Below are experts of layer 2 (counted from 0) of a mixture-of-experts language model. Rows are named router (the router's row for the expert), down (a neuron's output weights, with its number) and show model dimensions 336-383. Each number is 50 + 12 x the weight over its row's rms, rounded and kept within 0 to 99.
Before each expert's rows: "comes before" lists some tokens at least twice as common just after its tokens as in all text. This comes from a sample of Wikipedia text that the model never trained on. Tokens count by the router's weight.

# expert 2
comes before: " of", ":", " in", " to", " from", " at"
router:56 80 64 58 64 41 68 52 53 49 62 35 23 55 57 72 53 48 59 49 47 35 48 43 44 57 58 53 44 44 56 44 49 61 32 50 66 68 56 61 46 39 55 41 56 28 49 58
down0:49 45 63 30 34 43 40 63 44 48 21 64 45 37 47 70 63 41 45 37 48 54 39 51 55 64 57 54 47 62 40 43 36 56 57 52 62 65 47 46 46 53 47 68 27 55 51 70
down1:65 44 68 52 39 58 32 53 57 61 30 63 53 28 34 69 50 40 61 45 37 55 57 51 46 60 65 41 63 46 34 54 69 55 64 34 66 42 47 73 39 31 68 35 48 58 52 37
down2:58 41 36 55 32 38 41 46 22 54 48 23 48 38 59 37 40 66 47 44 42 49 51 59 28 38 54 46 54 50 73 36 61 67 58 45 50 40 52 57 51 68 37 49 49 56 44 30
down3:22 41 41 47 50 73 49 62 48 36 52 46 45 65 34 58 40 59 43 52 51 69 54 45 51 49 46 70 50 44 46 33 45 45 53 65 36 30 56 60 50 55 25 58 63 53 34 39
down4:40 40 49 46 44 51 31 42 69 74 42 54 18 52 23 39 45 53 34 59 55 66 47 53 30 34 56 52 51 61 51 45 44 52 51 26 46 37 71 66 59 40 36 51 58 56 47 56
down5:30 67 48 43 46 60 35 52 36 54 36 48 67 59 41 52 62 64 57 39 59 38 54 51 56 82 50 43 63 56 74 54 42 56 65 43 67 51 52 35 51 60 37 45 62 49 55 46
down6:47 44 31 58 52 54 35 39 41 78 52 32 50 29 25 49 46 31 80 41 55 52 64 42 53 70 43 52 57 75 48 54 54 43 68 54 36 51 56 47 57 62 62 54 50 63 53 38
down7:73 45 64 52 32 44 58 29 50 54 36 37 51 45 47 43 54 69 58 34 47 68 49 51 67 73 46 41 34 58 57 55 40 45 65 48 51 60 67 58 64 59 48 50 52 35 30 71
down8:62 44 67 54 62 65 45 28 42 44 57 54 36 33 54 54 47 47 42 41 32 51 51 36 39 54 38 38 39 44 63 73 73 37 42 42 57 61 32 56 86 59 54 58 37 44 64 65
down9:30 60 38 61 56 45 48 35 62 42 46 40 66 58 63 32 48 59 66 46 38 43 58 46 60 67 25 57 56 46 48 42 68 61 46 54 55 41 49 44 46 28 66 51 58 37 49 68
down10:68 61 54 65 59 38 30 53 46 48 46 51 51 51 50 61 24 42 49 37 35 46 71 43 68 34 44 43 78 39 38 43 65 51 60 63 39 57 40 59 40 46 66 27 48 59 48 55
down11:41 34 60 47 50 55 53 49 46 55 66 60 40 56 47 62 45 57 60 62 46 38 60 63 48 46 63 68 71 61 52 56 61 45 34 28 48 51 38 63 52 33 67 72 52 52 42 76
down12:39 39 61 57 55 49 53 47 46 47 75 44 58 45 37 43 38 52 49 51 43 50 40 48 51 53 37 74 46 47 56 57 61 46 66 46 40 37 47 30 55 83 46 31 54 58 56 47
down13:50 74 70 56 52 39 27 39 40 62 59 28 65 54 49 38 39 25 49 66 63 45 49 31 76 63 61 46 63 45 43 58 49 53 53 53 53 52 75 31 38 28 56 51 23 79 35 35
down14:49 61 68 43 45 33 55 35 34 32 77 45 57 41 25 44 58 56 38 54 48 68 58 61 43 38 39 46 54 56 52 54 74 61 58 34 33 28 38 72 47 33 48 31 43 58 44 43
down15:36 55 57 48 59 61 59 46 40 61 49 47 44 34 67 58 34 45 35 71 32 44 44 43 41 38 61 49 28 44 77 53 44 67 56 63 29 40 54 48 47 58 39 40 50 42 42 38
down16:64 38 54 53 48 46 51 50 49 46 39 46 58 33 62 57 30 65 74 45 41 80 58 44 48 52 43 68 42 39 51 54 80 42 46 50 54 17 48 64 55 56 55 29 65 55 37 63
down17:59 55 66 35 52 54 39 35 48 41 44 48 64 52 44 51 52 41 50 55 66 57 61 37 65 54 55 35 52 41 64 69 36 46 43 51 35 39 30 52 48 57 48 75 71 75 41 51
down18:65 62 47 66 31 49 40 49 72 49 62 68 55 79 51 39 40 45 46 63 56 64 66 42 50 19 27 51 57 60 46 40 36 65 47 53 45 52 42 50 61 50 50 57 47 50 36 59
down19:55 61 63 41 38 27 54 42 40 43 66 36 56 39 36 60 48 51 43 39 63 56 56 56 48 62 45 52 48 70 81 69 67 53 37 30 50 33 37 72 37 42 39 44 40 38 41 66
down20:28 40 44 75 53 50 53 48 42 56 57 29 60 53 41 49 51 67 61 31 62 59 46 54 46 51 46 47 57 40 49 42 51 46 43 54 47 49 58 53 63 49 48 38 42 58 61 54
down21:40 61 47 35 54 56 40 54 45 38 60 72 56 62 77 54 89 44 49 56 67 62 27 55 45 48 65 60 20 34 44 65 45 69 58 64 40 63 39 60 48 44 63 49 49 42 52 58
down22:57 55 60 50 47 52 41 54 66 50 25 52 60 60 63 45 38 55 52 52 44 39 32 48 67 23 46 72 37 59 45 53 36 73 46 63 64 51 51 56 48 46 56 59 52 36 51 61
down23:37 55 44 52 65 45 45 58 68 40 35 45 49 39 40 54 31 47 38 42 49 60 45 30 42 60 43 49 43 46 48 59 47 71 57 45 50 43 57 27 49 59 48 39 35 22 53 57
down24:54 71 71 48 47 47 56 45 53 51 77 55 58 51 42 44 41 63 52 36 50 35 66 43 40 41 37 41 35 48 39 53 38 61 45 67 50 37 54 38 49 78 50 47 51 70 63 49
down25:59 63 44 33 39 57 50 45 32 60 52 63 35 56 53 63 63 62 37 68 56 44 62 75 49 60 48 47 37 30 26 49 61 66 50 47 41 38 42 45 50 34 47 54 29 37 61 28
down26:69 65 46 57 61 28 43 68 46 45 29 44 47 52 43 58 29 44 36 59 41 58 67 52 45 70 66 30 53 67 52 31 52 77 36 49 25 49 30 62 73 71 54 48 65 52 63 50
down27:55 36 45 50 59 40 55 57 52 66 33 37 63 36 47 37 44 53 51 65 43 55 46 68 43 60 27 55 42 30 64 60 74 69 64 50 39 59 69 52 62 49 60 71 41 45 46 37
down28:47 53 69 60 26 49 67 42 44 45 53 63 69 45 59 37 57 48 56 50 49 44 38 37 46 47 47 49 35 46 55 15 42 56 43 47 53 40 63 55 52 57 28 50 55 36 34 34
down29:51 44 76 35 60 66 42 63 29 58 53 47 52 60 38 44 45 42 42 52 52 35 55 42 52 40 42 41 35 53 33 65 64 31 76 52 42 58 80 54 47 77 53 76 39 64 68 60
down30:60 48 65 45 58 61 63 60 34 64 62 40 67 41 48 44 59 47 44 46 59 53 71 44 53 51 55 62 54 53 40 63 37 63 42 42 47 54 43 63 36 63 52 42 62 49 34 51
down31:61 45 26 58 48 55 32 43 37 49 55 57 35 49 41 68 67 42 34 35 36 62 39 42 27 36 64 78 55 42 45 49 49 67 51 39 51 25 66 55 57 45 50 58 34 65 62 60
down32:49 70 57 34 53 58 48 49 42 52 41 55 67 49 48 57 39 43 36 47 56 50 59 48 57 41 17 38 30 55 75 75 55 46 56 53 57 65 31 48 40 34 57 49 53 55 44 44
down33:52 36 34 48 65 70 57 72 55 55 63 36 53 53 64 55 48 38 36 43 17 66 62 41 39 56 54 55 72 52 26 50 60 41 57 49 54 63 42 44 50 45 59 45 60 49 57 41
down34:57 60 49 51 39 59 35 63 60 56 51 52 19 60 23 44 40 51 50 49 54 48 49 36 37 42 54 60 54 54 38 58 47 36 51 67 64 60 52 83 48 36 26 56 54 53 50 66
down35:47 49 63 51 60 45 28 41 42 14 75 50 54 44 41 58 43 47 41 45 36 59 40 33 51 53 44 51 43 47 43 29 61 31 66 58 55 30 27 43 76 58 71 63 56 68 55 54
down36:35 55 54 49 54 69 46 44 85 41 46 63 71 48 77 44 63 62 49 41 51 58 49 25 42 33 36 55 53 52 37 52 56 46 36 57 58 33 53 54 32 53 34 78 55 59 43 44
down37:37 64 43 48 34 37 52 47 29 45 34 36 54 62 30 49 59 53 51 45 50 51 43 47 53 46 50 46 49 44 53 67 48 39 51 37 38 33 79 34 46 39 44 33 74 50 74 50
down38:52 51 49 60 60 61 80 40 36 53 60 20 47 42 54 30 34 49 54 70 43 38 65 44 38 57 38 32 43 43 48 49 49 60 67 63 31 49 49 51 41 50 54 52 57 44 80 33
down39:55 56 31 46 54 85 75 54 61 38 59 39 41 68 60 54 46 56 67 47 43 28 71 60 56 44 56 53 54 58 36 34 50 65 54 37 35 63 64 65 64 62 38 45 64 58 48 60
down40:42 52 50 47 61 55 53 50 51 48 38 49 57 18 72 72 59 58 68 47 61 81 30 62 51 48 59 55 56 34 51 36 27 41 53 38 44 59 50 47 61 39 65 31 48 54 48 57
down41:67 54 28 58 64 25 58 50 46 41 55 39 46 58 53 53 42 34 68 53 53 51 28 58 46 41 56 51 37 65 58 39 74 27 27 65 64 59 37 64 61 43 49 57 48 45 47 57
down42:20 40 45 50 43 44 36 52 41 44 45 42 42 45 52 59 38 50 59 66 31 58 39 49 35 56 46 59 36 40 44 35 54 44 50 40 30 44 44 46 36 42 41 73 53 55 61 71
down43:59 43 49 59 25 51 41 43 43 41 51 50 30 29 37 49 44 78 36 63 56 45 52 40 45 72 50 53 72 49 50 45 55 46 74 50 46 57 59 77 61 58 31 42 67 35 53 46
down44:37 64 44 45 38 63 66 55 61 63 57 44 57 50 35 47 58 37 46 48 33 52 44 24 51 54 50 30 34 61 35 46 56 37 54 60 55 59 52 62 68 56 47 50 69 61 59 50
down45:55 48 35 61 55 67 35 65 46 47 48 63 60 58 48 60 45 20 46 46 39 70 41 63 71 49 47 34 69 61 61 44 63 30 53 57 64 55 50 42 52 32 51 62 72 53 55 41

# expert 11
comes before: "\n", "-", " The", "==", "The", " In"
router:55 51 48 55 25 43 26 41 60 53 49 52 54 63 51 56 62 63 69 47 58 45 54 31 53 39 50 48 50 87 54 18 51 31 61 48 59 55 82 46 53 48 37 47 55 57 48 72
down0:57 44 44 56 51 30 45 51 50 50 40 53 29 29 67 54 61 53 41 51 60 55 60 54 52 51 63 55 34 56 36 84 25 54 42 62 44 38 60 44 37 42 58 72 48 31 55 56
down1:43 54 52 34 55 57 36 59 60 33 65 39 44 54 51 53 52 52 61 30 37 74 64 47 55 51 43 50 50 53 63 32 52 47 56 60 71 38 66 47 41 54 42 12 34 48 47 50
down2:64 46 33 68 43 46 41 45 61 34 50 33 43 55 74 45 39 62 60 39 49 57 47 46 53 38 39 59 72 43 30 44 31 47 63 55 58 33 49 52 48 54 40 43 31 64 40 35
down3:56 63 57 37 47 43 51 45 47 45 45 50 61 56 58 50 53 64 52 71 36 51 46 40 36 53 57 63 61 56 51 76 55 54 24 40 67 71 48 80 58 43 47 56 27 49 40 52
down4:55 47 59 62 52 61 74 40 59 38 62 56 54 60 26 55 65 61 50 39 33 49 36 32 41 37 80 28 40 40 55 29 60 28 62 46 55 52 27 43 40 47 47 48 69 64 61 44
down5:54 32 71 66 40 81 58 36 46 38 33 60 69 55 63 59 52 50 58 60 54 61 66 47 48 65 38 54 68 43 44 44 60 61 47 45 65 33 59 35 56 76 41 48 57 35 40 42
down6:41 44 56 63 32 54 26 43 61 66 49 39 31 61 62 34 57 41 60 62 57 31 56 71 57 54 47 51 52 43 60 49 55 63 77 63 63 55 41 58 33 50 50 50 52 34 44 52
down7:53 47 72 60 35 53 61 55 54 57 48 44 65 56 36 55 39 43 59 68 42 47 49 54 50 38 60 60 47 60 46 67 39 60 66 41 39 76 60 73 32 48 45 82 50 37 34 53
down8:49 54 38 46 42 38 32 45 35 47 58 37 48 44 32 70 43 63 44 35 26 46 68 46 57 56 56 46 53 28 62 48 40 67 48 64 51 55 56 62 52 46 53 49 64 37 53 29
down9:39 31 46 42 48 49 37 59 49 55 57 61 40 66 41 38 52 41 69 21 65 49 60 55 43 35 58 55 30 60 60 44 21 56 52 70 35 41 63 51 60 36 33 70 29 43 39 51
down10:64 55 45 53 65 50 43 61 56 56 51 49 49 34 58 41 42 43 28 72 58 60 49 41 56 45 66 71 39 53 33 35 35 47 52 69 59 39 59 62 71 61 76 52 39 48 38 22
down11:64 63 47 49 44 47 49 58 51 50 61 67 68 39 52 41 25 62 58 43 60 50 69 64 70 58 63 24 33 50 60 64 31 44 55 47 58 57 38 49 68 42 37 58 38 41 58 51
down12:61 46 41 33 31 25 54 41 38 47 42 73 35 74 46 64 56 41 52 27 64 45 51 55 46 41 40 58 56 51 54 76 58 74 55 61 43 64 56 38 42 33 75 59 29 57 37 48
down13:58 44 26 50 36 80 33 56 57 42 49 43 67 40 71 28 40 51 35 37 49 43 46 39 51 59 25 58 70 28 33 54 39 46 69 40 68 28 46 63 33 40 59 76 43 70 40 50
down14:60 58 50 60 37 39 54 33 61 60 61 39 54 56 57 44 40 40 49 38 26 49 58 63 22 37 52 52 49 52 68 33 71 58 33 65 30 50 59 73 63 52 38 51 67 77 52 53
down15:49 33 38 62 43 28 49 64 43 54 86 58 57 49 43 32 63 37 51 39 32 52 56 39 47 34 48 40 62 70 47 63 54 68 53 46 62 59 53 68 48 47 41 61 26 59 44 62
down16:51 29 49 55 53 41 27 38 45 53 28 15 34 55 50 56 30 45 37 62 60 52 39 53 52 58 60 41 51 45 69 55 28 46 56 49 77 45 64 62 59 57 41 49 89 40 35 39
down17:43 46 57 45 34 41 66 48 56 46 38 64 32 62 33 56 65 73 42 77 68 73 54 50 55 68 50 57 42 60 50 52 52 52 42 54 74 70 48 47 33 46 60 40 54 54 51 36
down18:78 58 64 68 43 48 66 32 48 31 62 59 35 51 45 45 66 62 52 51 47 53 51 70 49 35 49 36 60 53 49 57 37 66 51 41 45 39 43 33 54 50 38 53 53 72 45 43
down19:62 59 61 43 63 62 30 48 47 29 33 33 71 48 12 36 41 39 57 72 63 49 59 29 39 51 66 66 46 74 49 66 55 54 40 32 38 46 45 54 53 68 61 42 50 62 35 50
down20:60 50 44 51 48 20 55 57 49 57 47 38 43 57 54 14 53 51 41 50 59 69 66 47 33 70 54 73 45 50 64 36 51 24 41 39 46 49 31 65 48 47 44 39 56 58 45 74
down21:45 62 47 60 45 46 36 43 40 50 64 52 73 42 54 43 40 62 48 38 60 40 35 48 65 60 46 57 71 51 59 67 64 29 55 48 41 56 43 47 49 61 64 67 44 54 57 54
down22:59 50 43 53 48 72 42 65 44 28 48 63 46 40 44 57 54 67 54 52 53 65 77 43 39 72 47 38 51 59 45 58 47 49 47 50 73 57 57 38 60 55 45 63 65 48 56 49
down23:45 59 62 43 36 25 32 63 44 49 40 30 33 48 62 37 37 54 59 50 52 40 41 39 56 71 38 54 36 57 45 51 41 62 45 65 45 24 50 55 30 50 55 50 59 50 45 36
down24:40 46 17 72 68 65 41 35 55 60 30 60 73 32 61 64 58 50 63 62 63 48 45 35 49 54 34 53 32 38 46 54 40 37 43 78 43 26 34 46 42 61 48 46 70 49 74 45
down25:38 61 34 46 43 50 54 48 37 57 45 55 55 44 70 54 52 62 70 51 45 57 53 44 47 54 52 47 48 38 55 42 34 59 54 60 54 63 57 46 50 50 43 69 29 43 46 58
down26:65 65 69 48 42 64 58 75 52 60 59 51 48 63 33 64 64 61 41 33 64 62 67 42 32 33 56 42 75 73 44 54 41 62 64 57 61 45 74 34 56 49 37 36 52 52 45 46
down27:48 45 60 47 48 68 63 56 66 32 52 50 59 38 35 61 63 45 37 59 50 70 37 54 36 44 46 51 44 51 63 47 33 66 50 40 65 47 50 57 41 53 40 50 45 58 47 66
down28:26 71 61 51 54 54 39 52 56 55 58 35 49 58 47 21 58 49 60 49 20 57 51 45 27 35 50 57 44 33 57 61 48 57 54 38 64 32 32 33 60 49 57 56 58 70 42 44
down29:45 65 55 55 61 46 32 49 39 44 46 65 72 60 56 21 25 41 56 30 56 40 63 34 55 36 37 50 41 38 51 31 41 36 61 44 44 43 42 39 55 69 38 41 69 52 30 69
down30:44 62 49 59 58 50 44 65 38 47 70 37 53 38 62 41 50 61 46 56 62 42 56 49 62 32 43 59 71 48 51 51 39 58 81 57 53 40 44 58 42 57 52 65 20 67 61 55
down31:53 57 55 36 28 56 33 68 44 69 59 64 19 56 41 63 74 52 69 49 35 63 50 49 48 46 63 68 33 58 46 45 65 56 49 07 65 37 57 48 70 52 70 49 49 36 50 44
down32:53 37 32 38 37 54 67 65 55 48 60 46 48 38 27 32 46 54 59 45 39 44 39 54 56 46 35 55 42 39 39 51 66 73 71 50 48 54 41 51 55 63 46 61 63 27 66 43
down33:75 18 55 44 43 45 60 44 48 38 62 51 60 34 46 37 54 52 42 63 48 65 50 63 45 57 56 33 73 03 50 34 41 35 51 46 55 62 52 46 55 56 55 35 72 62 47 52
down34:46 47 60 36 60 39 76 38 66 41 51 48 53 50 45 53 66 44 43 51 42 52 35 42 49 55 52 52 55 42 48 32 56 46 41 65 68 38 40 51 48 61 27 43 56 31 38 39
down35:41 50 65 37 57 62 50 54 42 59 33 51 45 51 54 49 57 51 47 60 45 53 40 54 58 58 44 31 55 52 60 42 42 47 62 41 64 79 50 52 51 38 53 68 43 50 37 45
down36:47 59 46 52 53 49 66 46 54 40 42 53 51 28 37 39 55 40 46 68 42 42 33 45 54 60 49 14 31 37 40 32 51 49 51 52 60 47 46 31 68 58 49 52 69 56 44 69
down37:60 33 41 75 66 61 52 35 38 38 48 47 66 51 09 51 40 69 71 52 43 43 59 50 60 69 62 45 43 70 49 62 68 34 56 53 56 46 56 61 52 54 38 59 40 43 51 64
down38:59 27 54 29 49 61 63 43 52 51 43 42 22 58 57 47 63 35 49 69 43 42 30 41 52 63 25 45 78 28 68 43 49 53 57 54 33 36 68 44 21 34 63 45 45 64 32 36
down39:47 37 57 37 40 33 45 29 68 20 27 56 56 46 64 51 56 50 41 45 50 47 44 62 59 51 29 45 63 49 47 96 42 47 37 40 45 53 61 37 52 49 35 61 75 40 42 35
down40:50 45 42 41 43 55 57 58 40 57 27 34 51 56 49 38 53 42 54 30 74 30 37 74 37 60 62 65 51 48 49 59 57 48 63 38 53 46 43 59 77 24 38 46 44 46 59 49
down41:78 53 65 66 54 59 71 64 63 47 50 43 34 36 50 56 39 48 39 57 35 65 56 59 12 62 48 52 42 56 42 63 48 32 38 66 56 60 59 38 28 48 53 53 44 52 55 47
down42:35 59 51 41 51 58 43 64 55 28 56 37 40 53 51 47 31 67 62 51 52 39 42 37 49 38 57 42 59 50 48 76 49 63 32 50 48 45 57 33 71 67 39 57 37 55 51 65
down43:35 45 42 51 46 60 48 65 70 33 65 52 55 66 63 50 32 38 42 37 42 56 41 76 27 46 63 41 41 60 47 42 51 42 27 47 57 48 53 42 61 57 40 63 38 31 54 52
down44:48 31 57 31 55 71 57 36 22 52 33 58 68 40 39 43 42 45 33 41 64 45 58 42 63 42 42 45 59 47 63 50 35 58 51 44 51 45 35 58 44 32 51 50 49 58 46 50
down45:42 31 28 39 64 37 77 36 47 33 38 68 49 35 46 53 61 52 40 60 64 70 71 24 34 42 59 41 52 51 49 53 45 44 31 44 55 39 40 19 17 56 49 49 28 35 40 55

# expert 10
comes before: " of", ".", ",", " in", " and", " for"
router:57 49 47 55 34 29 49 38 46 45 49 49 30 45 62 56 42 42 47 51 61 41 26 49 52 37 52 45 40 53 56 34 53 67 31 63 62 35 53 45 51 40 42 60 34 35 30 63
down0:55 41 54 69 30 39 37 46 56 45 62 39 70 38 32 49 37 22 66 49 52 68 42 57 46 59 45 53 46 37 35 52 65 48 54 98 55 52 62 57 49 48 63 41 58 70 56 44
down1:47 39 45 54 80 59 42 60 75 51 56 50 68 31 46 34 44 53 30 59 45 27 55 39 56 62 34 49 38 65 51 49 45 45 64 47 37 48 34 80 48 33 46 66 56 55 71 61
down2:58 66 35 43 28 56 49 81 70 53 49 72 56 57 56 50 70 29 49 55 55 63 65 35 42 52 52 49 53 69 69 51 57 47 29 64 43 50 45 45 42 39 53 54 65 55 52 40
down3:67 42 50 36 45 51 58 30 41 31 54 48 59 55 48 52 21 40 36 52 38 39 71 53 57 28 52 64 63 50 64 57 35 55 31 26 41 25 53 38 52 44 68 48 38 44 57 56
down4:50 64 35 47 45 54 69 31 58 57 51 52 61 63 45 34 30 78 30 36 64 37 51 51 37 45 61 32 50 41 54 27 53 57 61 44 43 33 61 52 49 36 48 46 59 42 37 48
down5:54 58 38 43 48 33 42 23 55 48 42 44 58 77 51 57 55 56 52 58 32 70 61 64 51 50 63 59 51 57 44 32 70 52 52 47 35 36 74 59 35 25 44 34 66 56 58 78
down6:48 45 43 62 54 54 47 59 64 61 52 47 62 54 62 52 36 51 42 61 44 45 45 40 52 52 62 50 62 44 33 63 47 50 43 46 68 52 62 64 62 44 82 51 54 51 71 41
down7:28 44 47 73 63 46 22 71 48 59 39 49 30 43 55 48 50 45 30 59 39 36 67 48 49 63 53 49 58 51 43 38 47 38 62 37 47 40 42 57 52 39 52 62 61 67 63 43
down8:39 62 66 09 54 64 48 37 59 30 55 52 43 42 64 65 55 51 52 42 47 54 52 60 52 58 49 68 65 38 53 44 65 39 43 47 28 36 67 67 45 51 56 51 59 67 56 37
down9:45 47 63 55 56 44 48 61 40 61 57 62 70 47 69 36 40 78 29 38 51 78 59 34 59 42 52 26 48 47 33 46 53 43 51 69 41 35 42 74 55 40 52 30 53 43 53 39
down10:49 26 53 56 50 68 36 34 75 55 42 43 47 37 47 50 52 68 59 35 50 64 67 48 66 38 74 60 51 32 66 38 50 66 41 44 57 44 46 65 46 60 60 47 62 53 52 52
down11:43 56 31 43 67 37 53 46 53 68 48 61 57 54 55 65 44 28 44 49 66 67 54 56 32 46 36 58 41 40 37 46 45 56 55 44 65 76 59 46 27 60 55 64 65 74 50 59
down12:70 56 37 40 60 51 41 54 35 26 39 65 46 40 57 48 55 46 60 53 39 50 58 40 73 43 36 21 48 09 37 44 23 62 37 28 54 60 50 32 52 67 40 50 45 22 36 58
down13:48 50 48 69 37 36 46 49 49 53 60 45 28 57 51 60 52 59 35 50 42 40 38 54 60 45 47 36 44 40 44 41 52 62 52 45 55 47 52 44 23 67 59 62 62 64 48 49
down14:62 59 69 50 42 52 76 39 42 52 82 67 35 59 31 44 51 45 75 46 51 61 60 47 41 47 49 50 66 80 37 62 53 58 60 52 40 35 55 46 35 54 51 44 60 65 64 48
down15:58 57 49 58 38 52 57 38 69 73 46 31 48 42 61 59 59 55 63 33 44 41 41 36 63 23 53 50 53 46 42 43 32 49 64 41 49 43 39 48 60 45 55 45 38 58 76 57
down16:62 63 60 52 56 43 35 51 39 62 42 51 29 48 53 46 52 44 43 41 39 49 57 58 29 52 79 45 56 18 59 45 64 32 36 57 73 47 50 44 57 51 48 47 43 44 79 70
down17:79 65 50 51 40 54 36 76 50 46 54 52 54 58 55 58 60 55 62 43 74 55 49 67 48 65 63 31 56 51 34 57 54 57 43 53 51 57 61 36 47 76 44 49 51 50 80 44
down18:56 56 50 47 54 54 78 55 29 66 50 69 54 60 59 32 45 53 67 56 50 42 59 58 43 56 68 51 57 32 41 64 67 46 61 32 64 53 40 53 47 43 48 47 47 63 49 51
down19:60 61 38 59 53 63 61 52 56 60 49 58 42 56 24 65 38 42 65 47 48 74 56 39 48 61 53 68 50 75 53 39 60 40 52 50 50 53 31 47 53 46 64 65 66 60 47 59
down20:43 37 49 59 37 55 39 53 52 62 60 34 55 36 42 51 38 83 30 53 45 53 34 45 56 57 67 34 68 50 41 41 34 55 44 51 36 24 53 43 47 37 38 60 52 42 52 45
down21:63 50 73 66 47 45 46 38 43 56 57 40 58 46 58 39 66 64 61 45 64 45 29 54 62 32 43 56 38 39 39 48 37 60 64 52 37 57 30 51 48 39 69 49 43 55 42 66
down22:45 54 26 59 60 62 63 47 67 27 52 42 61 59 67 52 50 35 51 46 59 60 38 57 37 48 31 36 68 40 52 33 54 61 42 36 53 40 61 54 58 47 37 29 58 52 42 35
down23:37 35 72 51 55 47 56 52 35 30 68 36 48 29 45 36 53 59 48 30 31 46 60 51 59 38 35 55 47 61 37 63 25 69 55 03 45 33 61 57 54 37 78 55 59 50 38 44
down24:59 39 64 52 58 55 48 46 59 58 46 63 75 45 27 72 37 62 32 36 27 23 38 23 54 65 35 48 54 76 55 58 72 64 40 54 64 59 53 35 67 62 54 45 61 59 55 55
down25:35 28 39 60 67 47 57 56 56 43 36 54 65 56 54 48 50 49 47 49 42 50 67 44 51 37 61 46 41 47 47 53 57 35 32 48 48 54 41 43 46 41 47 63 54 40 45 49
down26:40 53 53 47 32 41 57 45 58 47 46 80 52 59 64 51 57 66 45 40 63 57 47 53 54 59 44 42 53 45 46 64 52 22 62 61 57 39 42 41 49 67 37 58 55 41 41 42
down27:47 37 61 50 40 54 22 29 51 62 47 73 33 53 65 56 31 49 49 52 48 32 52 55 58 69 38 34 69 60 56 30 65 58 44 45 69 75 44 52 54 56 67 41 49 49 55 46
down28:56 61 46 38 87 47 49 47 44 29 44 51 51 33 43 33 35 48 65 45 43 43 70 70 38 48 71 44 40 48 37 40 62 28 52 56 63 36 63 56 60 48 47 58 36 26 37 55
down29:44 54 56 54 24 51 50 56 33 48 56 50 34 50 56 37 71 54 45 56 47 54 40 61 61 50 53 43 53 54 63 51 38 71 35 27 48 63 68 68 56 53 51 47 68 58 60 42
down30:61 49 63 34 18 33 33 43 48 23 55 46 55 48 59 50 53 33 72 48 52 53 40 45 46 53 73 45 61 61 67 24 62 38 63 46 49 44 48 42 40 38 51 43 41 38 41 40
down31:28 51 61 60 59 36 41 39 49 61 53 70 49 47 86 63 65 33 28 48 55 68 58 46 41 47 50 64 81 65 55 39 54 37 52 64 57 56 39 45 38 54 42 78 38 49 44 48
down32:46 46 43 39 59 53 20 44 21 54 24 49 49 59 53 56 57 46 49 63 62 45 58 62 75 68 43 42 39 44 23 32 45 69 49 62 67 53 40 34 31 65 44 56 22 53 58 30
down33:49 62 47 54 59 50 38 53 63 49 37 41 66 48 22 64 53 61 37 41 60 49 60 28 57 36 56 23 74 61 51 30 50 35 58 52 31 48 60 38 47 57 43 49 54 55 58 42
down34:11 58 65 59 44 59 66 61 65 54 67 43 46 47 49 59 53 43 57 24 57 41 58 65 45 41 30 58 59 67 48 40 33 53 31 33 61 46 53 66 53 38 51 44 51 47 66 78
down35:52 75 55 44 49 47 58 60 59 42 32 61 38 58 32 49 48 41 63 53 72 71 56 53 38 56 45 61 40 70 56 59 49 34 32 48 35 53 59 69 20 37 24 43 63 49 60 52
down36:50 62 58 62 40 59 43 73 52 52 57 27 56 78 46 64 39 53 34 34 35 38 36 59 58 49 56 22 63 31 50 55 58 65 56 48 18 38 56 57 53 40 68 48 68 63 56 56
down37:44 61 42 71 51 60 50 41 38 29 49 78 62 45 44 65 53 57 49 53 39 35 63 45 44 69 29 52 31 75 31 55 53 51 60 58 46 43 32 47 49 71 47 73 51 38 64 57
down38:62 54 47 79 52 72 45 54 31 57 26 45 34 44 65 47 65 52 42 51 30 57 61 67 34 47 42 72 46 35 56 62 57 36 46 27 54 74 51 69 24 50 55 67 38 52 68 52
down39:53 39 61 52 60 55 50 53 44 57 40 58 54 41 38 15 49 68 46 64 50 46 43 62 34 48 48 64 53 68 68 25 49 51 51 59 50 44 77 44 48 58 50 54 48 51 32 52
down40:59 46 43 38 45 56 57 46 54 43 63 65 58 55 54 64 58 48 55 52 38 52 56 45 29 55 50 53 43 48 46 64 46 60 46 77 54 30 52 63 72 56 54 35 69 67 37 48
down41:46 52 72 55 31 70 61 31 48 64 76 51 34 57 34 50 46 63 63 51 48 48 60 45 75 50 32 48 68 56 67 42 30 54 40 31 57 51 41 45 46 36 54 55 47 69 47 52
down42:58 35 43 49 63 21 65 26 56 49 44 57 46 38 51 55 38 29 40 54 49 50 60 50 48 48 26 54 50 40 63 41 74 47 50 50 49 49 37 38 49 25 48 38 72 71 52 66
down43:32 54 48 30 66 49 49 79 53 58 47 55 57 31 45 24 69 53 73 42 46 44 45 46 37 81 42 66 54 71 48 52 57 57 48 76 56 63 41 41 59 53 40 32 22 48 47 39
down44:58 62 59 43 39 69 42 30 54 49 49 57 46 61 47 29 45 54 46 44 32 53 40 48 35 51 40 38 38 63 62 60 42 46 53 42 26 37 69 51 58 38 39 32 57 64 40 67
down45:35 60 62 40 48 53 42 48 44 64 40 63 43 69 61 33 64 48 44 37 68 44 42 39 54 26 44 52 57 66 55 49 52 39 40 56 54 37 51 66 59 81 49 72 65 48 53 49